config.toml
num_hidden_layers = 14
hidden_size = 128
n_experts = 4
experts_per_token = 1
d_expert = 176
d_shared_expert = 0
hidden_act = "swiglu"
moe_layers = [0, 1, 2, 3, 4, 5, 6, 7, 8, 9, 10, 11, 12, 13]
router_score = "softmax"
normalize_top_k = false
routed_scale = 2.0
balance_loss = 0.018
balance_bias = false
init_std_router = 0.00781
lr_router = 0.00186
vocab_size = 8192
norm = "rmsnorm"
norm_eps = 1e-05
tie_word_embeddings = false
optimizer = "muon_variant"
learning_rate = 0.0035
beta1 = 0.9
batch_tokens = [16384, 32768, 65536]
max_seq_len = 1024
train_tokens = 219700000
max_steps = 5888
dataset = "wikipedia_en"
Below are experts of layer 2 (counted from 0) of a mixture-of-experts language model. Rows are named router (the router's row for the expert), gate (a neuron's input weights, with its number), up (a neuron's input weights, with its number) and show model dimensions 0-127. Each number is 128 + 24 x the weight over its row's rms, rounded and kept within 0 to 255. Numbers have three digits each.
Before each expert's rows: "mostly gets" lists some tokens that are sent to it at least half of the time. This comes from a sample of Wikipedia text that the model never trained on.

# expert 0
mostly gets: " the", ",", "=", " (", "The", " The"
router:134155127086160172084114136145115101203141113137136106183118132082098149098139102139120114137155105115157145101135159152130159151088122145143142136074111111156146173134165116085158134122107134141112137132106128156103173134124155116147129115115146144146119111128154103110119095150128160166140171127096134126118135150150111125097125107125156108091123141109110069156134108106108139160123
gate15:160092127139128128112175174116124145147146157118125118148125122166100128127138163127153153079110161132105114129124096116135097085095160112168133174151105096112105067133171160149117142146116145158115158121168171138146083117128175121101126142121093137086122142115129136158120110119111147132145100119120127112126125121104068152148129142130126115122153164145139123084131102131180099106104
up15:138121137160118153080165143135141107094136105094108132168121128122170126096098161116126077146117129120144091117123102119157121115097135105140181139137153117105136142172080145109114140153139136074147129143111122126133081168174102115134148145111105099119074139108104098136103135127147120138123141116084128134113121134104113122091146115134171083160117119105089144159173167138136095143106
gate16:128164142151109155134087085107115122132151118094111124115100129146111126152121108117144134156125165125133146104152076110097068106142051142096088122158140098112103080123160152125176115133107094116172167162135125131087127088105134118130101125133150118091104131155113150159111098114144136105129088118134136126155118125083130129135073141114115134174111136109107114113123119111116131144116
up16:131119141105136121117150175097135131087063136158154148133150127131161093144107105144107125089154110108103123103128121157147177157092144124133133122072117132151152170088141130156127163185125171153145133123093154109097102134143170136158109128158139088162145131130126129135123123106141123082135136124142186126119120140148112156124135140158151096149119099085123146150139153174140124109113
gate17:133122123141135091154103095146139113169170132116138137089095115130158127111132112135140184147096166105138123140146129156074159161130130094130122138106148147077107124099157113135140136123130107118139105121106132149129116135090123155144095081172080122174142185143147135103132104085136147113104141107113167075126146164113104140092149129087150109136093102146135095106145108128119111116128
up17:156133087167122104175130131099098141189153178159144125108145151146144152130120133125126123160126132105137103166143115166114134136108148139140100142156117130164147124147095136134107132142112097091158136093143147138147118113101130098155149079145145138139130137178127146105160119150108134110134131117123154135129161145135121107125115168132134062202102150171086100133121156165145138135097
gate18:113126112119137137164097084148154120100103099142090115150103089161177078096127103141116118141134129102151121143105120129123137142186140142164134093160132161113119160173141150114164108135114117126127127151190126186085139127136135073121107131128110121110146133144147123157155135114105114140112115102154104123142117113132126105156161153139144169190130151121182133123097137106134139115150
up18:095077129134125132113150133100138100112098100141120118114135150148150117171143113136175105150144130138111111116091103137107203107174142147131170145133116142157080127109138150154134153142148103121146112115147080121160123161109120095144129167139145127088108094161142150129148147101124162134132127135138125145164152125180114126114131106127115093112120119126135143106170100163082198111130
gate19:141132109113158107108118102123135069131193128104163102155169138094091113157118134105145136136161115137103130116166130126143199129114109126152129132107090125154148178159110158117091153189124144159117094092131112170108163136106158134127119129135143099110158096097111150110130109136139164121112074096141133136117122141089133095135149141116130123141122127144096138101132167113134142153119
up19:084187108124131156133114128141121097126132132118090125142125138143134127082064096123176105114147127130147120152123109127128092156134118118116135124116128075113174140107140094127129110110126139169153118155141120132149103111114136122177146138105129109109123167145119071116082165163144120117150159148155144104110146110104113088114076105144065089127148150137105112127088109152152121142141

# expert 2
mostly gets: "N", " 3", "W", "K", "G", "man"
router:183114133142152135181123126107135085107127150149133102111109138140118120118101133175176082101148128128090129134148109076145114112133123150125135092136158109108123134125087097169081134121112074113139091132111115115120124114093095146120088099123117122090110088141105127127119098128154128120153111183137090166120142124115130118133113143165107142128105103165092179122131154111139130079131
gate0:125149177092150115154128097157155103144104117118140141112150093120136097128098143099132172122121147145141100128114081123167158137101083130100122137103099148060148130100140122107144128104138164143159110115141121105150139139114124129098078080095163146143089137108129156124128130153100138144141100095128122102171133123113113135154159184094121140079104156148107123102166124139152142133106
up0:131127123132096107155147130147139123118123123091102141150109120147154134138126162122146122125135156138142170179144109146116065116110197110104183124095097083117147144114134163114152126140121106102133108145115167081139126136103119112124118086152142128082094128129109110137122155129090111169141092140074137118154148123116109158160151142165109165139095141128178119093139150146108126158108
gate1:132163110147184121143118140112104144091075112124081149136121158127095156117102110112143112120128139099114144174085098153137150119091116146113147118161139144085095117122106149108125099088164082147130072135098145136115095143121103096076143118132145131174160106087123114131146124117107111132141125147130150106159127160138110089171095159143142168161137118147144111122107102141131142139120
up1:150167080101151132165174150119114143144118075131100130154092137154100125098118092171156175101136145089143139148128109160109104138081116135073116143131161114143118127130130132145135103113130116129127128135117171118103109128095154126120160132111145163157173157141128066079127118126121135118160127119126119113101114196147137120157107133140107131144110101135130107136129095116084126103096
gate2:121136152104120114156150115114139132131145147137148120144100174122118102062097139103114105112127172124112118129104152099141103155107125129093120135166109136098153152104105138121109164070132139110102106085128119133153141085090147138068127121095120121113127134142093113156106141169125156127130146129115108137078154148131093145136113130173106113063145137128076143120133110123153161110180
up2:142104159125122115155162087154109125104139127129141149112087130124127098146111153117126124088141127167111094075102164116157123129104098136111147129150157158081119161088113159142142187087171145103127119114127113092124151147096140107114145125129101164098141148144084144163180139147103142125135106148164116135091146130140110103152102128157088120078151129138086141122121092131135116106116
gate3:112140129101143134101094124162122136151202146132136097120155113099137104089124147128133109124125143141082153123124113162145118140125135129153102101118144152104103079143177117103108135114105086110086180118137125131096105123176090129097167100140135155140146100157141139144125123117099144093160139133087120144088173074186131128138115127119160105143106126132129164113108144144128128120162
up3:162114129176167102135173098124150129108112114102149102101125170163131111124117100117106135118146159131148142171112107097098125121145136161126100112112137118117156146119117133135140136171153125147168141158131143105110141165167134139123148103128098089120139136128119079132156151135141095170121106137136071163125148128168144137179083117128083168088120156121095160110111136151180121134125
gate4:118133094139104142166107117121129117134150085150111151101088157164131119123156132139134141128122172123147124077096157122131097130142116144114113076171107141140156096125124147092104111123121129142138134100168072115162122147131137102103086131177139111135141121134137175126135128083087125082136183117154104143155130126130101081112117098118155113096176098134094135132138097148157152130151
up4:116134070096156180151097075108143100122142094129053149145103152093144144092142124141109144083078109136103117106121143133123096146159130170110153161132133165142147127114129138111102131127146132146100134125093118092117103137117138143114096105151149117130128139140117148133064148124117110122140113137109119150114134137123105095141146074106131101065149105124147148118128079131124128143154

# expert 1
mostly gets: " is", "e", "y", "ed", "ing", "i"
router:104131136131090094123109126136132162105131093118125151108183088136128123166135177066103144143112158120152129140085094193140144104156149146144100155158080126090136091104104149099139121103130140103147154100150103111160121145133121128138147141165154135157149166126097187111129116132125118100130126105123133103135092142137149095128113151129162157131143104151141116140160109152126107157161
gate15:107136144162139138065128181089121100138130138163119127158135147134160110125112150114123131178105121143163119102109115142144111127132151143113132137176132132088158117138145148110109144140123166148156124080145150105151118152143180107145145072150163126139177110116162154123195116131129142105152131149092090103128128169146091159094099147158106123140149140129113140130145134137156121137091
up15:139131139098116100110163130153175145129141139133104109106129124091117082128143081158114075108118115143100147142112128140139183156112133124110128121084105091205110159133141113160097107164160105088098094132115112177127122127156088093149118122133132134056125133101105125149143162117133157114117108128134104119134163092129124114146106132136119156134128114148137109126107118083127147142096
gate16:094146136104104101135077148141116153106100105116153148105136122143089116152148136167121142094085154166143109135136115128121178110155131139133122103079097157079146167072141122122116130141107153108115141128103142143134123128113144190133136144105107125128120127113129141087175104132118123137134144102120126128125094128120153126154154168142159168142106073099105086124064113095137148145138
up16:115140100152085119180114117133092126101144107111154134122124147133095122144110111122142152090137101166100117145098126112109172102147137106099102092120130165080135144098128121083119096110142111115152117124149119143084137145077145169163143140146097110111142136141128144093169149112096122146077121099102105125135115089089158089138090134147124161132089119076103115116128113142116150104113
gate17:121148123098113144118108104123115146131140114148157132133155126095163147142169098130194134154118114132109140129178095105107133134138164167097108108076142146125088147141107110122156119115133152115094140118100160134165153152125100134168117144139110101159121173138136128101120099129144111157110107137153139160146131126165122142089170088149148149111145115103109146116086135113169164096196
up17:125128111099151140126110105120131107122138097150171141130111101137137128135084128116183101114138141097164148140084126094105127107121143136136122105101124114159152154149136147103185108166120131160135172156120103099129144151144133087121132148141112145131115115136142108154151151170119139117120136115129171085129149161131093200083134140157136097104100164121110144162118164095086108080118
gate18:135173176122158132105122119092157123054136155108110111113129152152114128100146111106121113148161116114151141143145107143109079085128118167107099109117091145139162146100157161126148134153147134076098113127131121124137098128104143144182153107100173125131137099179085130135082098157118165122136153128142130143098122108112119101120108132140178121154144119110113154102110148163143128136142
up18:114107051158099113121112100097096118129143124109110154140139089163108143060144143128125129141157137105103139132135119112133067090104103124131122111178151121164139147142119105155120098126104129173161151132131100084096132166105153110144083129101155141125117108152165157125169116115090119130110156112147116145134128137101153124168096136105120101138142079138132119111153146136115132143154
gate19:117162130171121125117127146147101097102181121161144115112127142157137119106147098117111111124147142112153130156116095116143086146143093098154129156155159144088099139117092143113088127101145135184136186126145139132117127101109121117072095149095106131155149085137117140110147124175146092091120138116101088143087125123152112125096098149124115118126159155147137146167170139139150093154134
up19:131113147138125145160149189132149106123151091123120077102116111157146135153138109149116107132111123132162136147163118101105106097138111097138177116122119111137100113166101130155104094125120152087161110143154171096088101128125155097076095119101127170132100131150132119113142097110159081135139152119119103130099159130135127139097093103141127120133149118131104207162156139114119129154112

# expert 3
mostly gets: " to", " on", " in", " at", "'", " with"
router:091121118150111126113157137132127155117116155107128156122103150144157127120135088157108179135103122149123109119150162100096109160124113077105140132132168164155108125147162154142142124168156180158115139144139169124121118122161154123117148155098104118128120146125163083155145177113104109125092113090149152122128151107110115171135157103090092105153142163087169109092090135138136138132103
gate15:111146144125148114152147139131088172128137168107113112117150113120131130103136095109100098082109107153137120133130105175102195135124137136098123131105142165128127146132154169108127093150131082160143122128158132147064153136145128145140119115134123167188111130140121108108094138062128111098141129104130139127109109129132126113168158129128154125152138079124096158110154106107134134169183
up15:098082171072111131165148141137136140110118179162126116147096131105154124129141110118143138167131102129160129139129121113131099106151152101116108142152125088130129115145144095082080121101118117098179113113097170133132140154119129139150086163165158142101108149113159121169118110111124103159094115093145096095095165146121128148120118085149122138113121161151121135124095105115137076141111
gate16:125136134161116120146123106175154139079116105124089129132125149121105114150132136170136149112137088125166123097165160133172104168097154179139094141090141097080155185139093133118098113149118137142121123127101131107156144128110142173134137141098125130139142170134139148126095116102094109124130079089090099126157150096093106128144140156115109150137093116133135126117100142081116096121111
up16:107180132169116158122110130167147089109150160161151103125137185140124155128130128121092105095148105131130096138127147111154146137131111112150135159101104117152158158118146139140124123186168136135141127110141092105137096154149104122175084130136108119103140150160122128094105106174159155119179125165137178130156146095100150121135117115164108115126095123116151102156112085125150154113129
gate17:101170111153109076127126150145155131132094108100141083076152142145135098127150169138093110175114140134171152130131125141151121102125110114137111110134110151152120126150163113091123139075125104146157159141127132129137136059126101101144151121093163126086147134112139140104103119093120113110128178144118165140105154117065148131121104161121138125123169123111126116129129163133130083170127
up17:126127141151148082126146149131091132171102123086111124093154112107145127151132165122109112107167115093133172131134115143139102118138099150152133110155090161121125089134170159132181144111146106140142142156136116121116119089115097092119111158144126141084117149133114142128134096107144124157143162119123123126098119140069150105179117104075143113135107142115150119088136182155080090147134
gate18:092142134159144162110095100104098160111119122119073164113139168119103074132165142146144155085141158101181136130114094117161148100113115123140127117162101125086087112145116114099141120119130162118129105146153133125107128132113103095118090149148112133101139122116102076126153134131149121096121147128111114141109126100146120110134134063132133103069068114146158137125152134149133151161133
up18:138165151108163107160139139131093099151150101133115112119122096112129159082125157119153130118120123117121136139131143133137129140155163136110141142092125116114171122086140110139144168093130110138152168084142124091150114148131136153142167162137119143194110135124146119105157107126172147088127078116086088135096159135141128136119134148123102081158186153110174115112141109145096096146108
gate19:130151111131125084084111105142099132164119139177060144109128125136128132105111106123135153130132151149099139109095139122119143127142100139092168131178115150094084162140125146099143148102075174127094123178137132127157105113107123088092150179135143099100153101114138122135154141113107127126146136121119132119136117107121175153119160109128123198142139138104124116124130134118116173172118
up19:139123089147125128184163131145126100143145114145168109124141106147110079180134096130106111158117161117146104152151138141138124130156164122111111110081147110093134116167111125110141159133164079114166144113167112108123124098139115146162139159126166116125155152133154115131138114097119143154139135136101105150096165110111164165146150127108121113099131077126111080106130164143098078104161